config.yaml
n_experts: 16
experts_per_token: 2
routed_scale: 1.5
shared_expert_gate: true
init_std_router: 0.0144
positions: "rope"
max_grad_norm: 0.5
decay_shape: "linear"
max_steps: 7486
Below are experts of layer 5 (counted from 0) of a mixture-of-experts language model. Rows are named router (the router's row for the expert) and show model dimensions 0-159. Each number is 500 + 40 x the weight over its row's rms, rounded and kept within 0 to 999. Numbers have three digits each.
After each expert's rows: "mostly gets" lists some tokens that are sent to it at least half of the time; "gets" lists some tokens that make up at least twice as much of what it gets as of all text. This comes from a sample of Wikipedia text that the model never trained on. Tokens count by the router's weight.

# expert 0
router:496453535517472559493387494480478459509500516492584507508585510470529509573517493408490507466521514551366555440571463558501480515505546484523537515492469507524532589477474447577532539542496492465504491479435599542493583564528509552428539509517460567532483546566489464564482461447505490495475488489498473504505443538462556526481499467519493510435470452485537562570494495486509485513440503525530464565515436507472471477532458476509481492416506466466476509490483503451545518530503507
mostly gets: "4", "7", "5", "6", "8", "3"
gets: ".", "1", "2", "0", "3", "4"

# expert 11
router:567548436490473514566418520538490493577516499441506479554523543499540455494478487505473475504501493531398589508473510469444519480521460535473537413491516549470597532492528529526490532522491494458396499501421498503476566521560530531503499540528555544486510496500577547528498467414493540548473499510574557487467457526531532469517517484524503538448467454473544449490519560530539457506554466489438493487526437491570474540505540550552534548512541526550505555501495534457460609525486507
mostly gets: "Ab", "sup", "Reg", "disc", "dis", "An"
gets: "| ", "–", "c", "m", "D", "b"

# expert 3
router:559564452511459549530510487567546470541545460489496477494459524509510486491578560487553456480528556528467545508538501506520463503508479514485529555454471556507588539490441521473555479491515548489489529471407498495505547492465485581481530522507447489506434534551511476542540502506434526451473470564538517460566496529577474475440598436509534533584467440497551483561458564496530533560507475487418512524472513499545475532499474485512505476526575502451523553530507506391527559562545535
mostly gets: "), ", "with ", "for ", "after ", "of ", "during "
gets: ", ", "of ", "and ", "in ", "to ", "for "

# expert 2
router:511507447465568513475507462514498507515525555501497483445551505496479531516558562487523499548459409531445439451529535556498468400434563526506505503526482416504606578466532603509517429513468440472445480518479535517570478507480498478456508473413512521536479580489556514595498509488501508545465516488554538536502481518551517474509470571508495517491465518492563498518578534538479466482504492477525569469434550518496465624540498482510517481451522487521533481465508500458480480441459516
mostly gets: "|", "===", "==", ":", "== ", "=== "
gets: "| ", "- ", "|", "\n", ".", "=="

# expert 12
router:500546581545525518541430470485393476542515547474540437569567463427563478525554480539509471525481465496469490516500502540474530504513484472538506464516490459503517464492529466528528480557531463549479521548505528470441525510536498562451572488473558591458442498486530472586474512468432547475496514543490499469491560569576491472504516482528467445589498498483550422577485559480491416567500539452520493487583548480511431545514485472471555517506548469443505535482532541450499502484508535
mostly gets: "the ", "their ", "his ", "this ", "new ", "two "
gets: "the ", "a ", "The ", "|", "s ", "his "

# expert 7
router:506458581480469534470444475509555539458496460462534489544528522554458570537511483475431428526554553517451542454497490524520527565525437432483479528460485470504521510452507558494468524498438471528505497478507521489494472564489497501527571479437484512462458529461448427559469544501451592512452543501520538448520456484583531486448517491435514452514518495483583436464461513466486489573441512554459470566502498540531531507566497500512428518478467558401497561440476489454587486496497472
mostly gets: "ers", "\". ", "tion", "ment", "Born", "tions"
gets: ". ", "\n\n", "s", "er", "t", "es"

# expert 1
router:517511520515436515564500494555562430581470486421517514471525546459501472519551469551423530451458457567440454474515552481481491444478448506425519386433484542498533500460541468511546503474443509465483439472489560508474461535518439461499486575545487470538404447516475478504506493505540492554504525530500463521470477534519581498464554480436528509601473484440556473517543521513487448540460469463496514485457457475553498490443499495502571501530511578527466521498479504518547543428547507
mostly gets: "been ", "not ", "also ", "would ", "which ", "they "
gets: "-", "was ", "the ", "to ", "that ", "is "

# expert 9
router:507516436473542484525493469517452518599537471465553444559439507509520474452567490513483510508507531510451495490457548483488485501459440473510463512498529517536583464486481518539522564509535385466416482459447483462475501525526512504466466530529481527451488526515518501557580507529515507492463460488491472467533438531612451501537494495430465472483409445424584495472506552487573446479526563471510469491460512607496511545456467448475559528497560554571533474541507461448494504537494501
mostly gets: "two ", "— ", "three ", "% ", "30 ", "00 "
gets: "\n", " ", "and ", "0 ", "1 ", "2 "

# expert 5
router:535479494430561514571532455505484511540505509462495491519496465551575438527467518485498449518546473534392540495482518440518461549459446490431535587530498527485562519534528515524523443505447537515426426556430504462391544446521419494452482516511482547445487545550558483531546499490441493529568498508512511475512508510607537486485519467460457527528469426460512515505482533547532440510512527484413524508497455601508443542532500484502481510510519537488551508465480460441468517516537487
mostly gets: "St", "Ch", "Tr", "Sh", "Br", "Re"
gets: "S", "B", "H", "M", "R", "L"

# expert 8
router:534526564436441538524482513496470512509478456488545488466517462550469506478554449487492507533555477591459434478538466479461504503499488568482582521473504578516536496526531412493444506536486528490477456523422577537482509500502493533475502561561531464480502539536531468513490481471533520539508472578489567501543476471626574487536504542441559559442529509518591464541475523524486484491479565567462500456423508592446450530509520549526458487475467470429458496516481541446508502520544495
mostly gets: ": ", "= ", "): ", "Succeeded ", "John ", "Preceded "
gets: "| ", ": ", "- ", ". ", "The ", "\n\n"

# expert 6
router:475579484439546427582469490513465511535499453472472510525506436454477559524519494423452537563539541459475538490517503501489450530476527500541489503522524517517484513516500459474580479499480536452540524479419456517546502470481479573534471594584543519497473433540521476488539455511518576508498461468580479430547454469522555510513478571503472518493411475473572550516581589532494453501465443503454502547550427501484545462551461521478497508486551488484452491419445489511514453461488489
mostly gets: "ing ", "ting ", "used ", "ted ", "ed ", "made "
gets: "(", "ing ", "ed ", "in ", "es ", "s "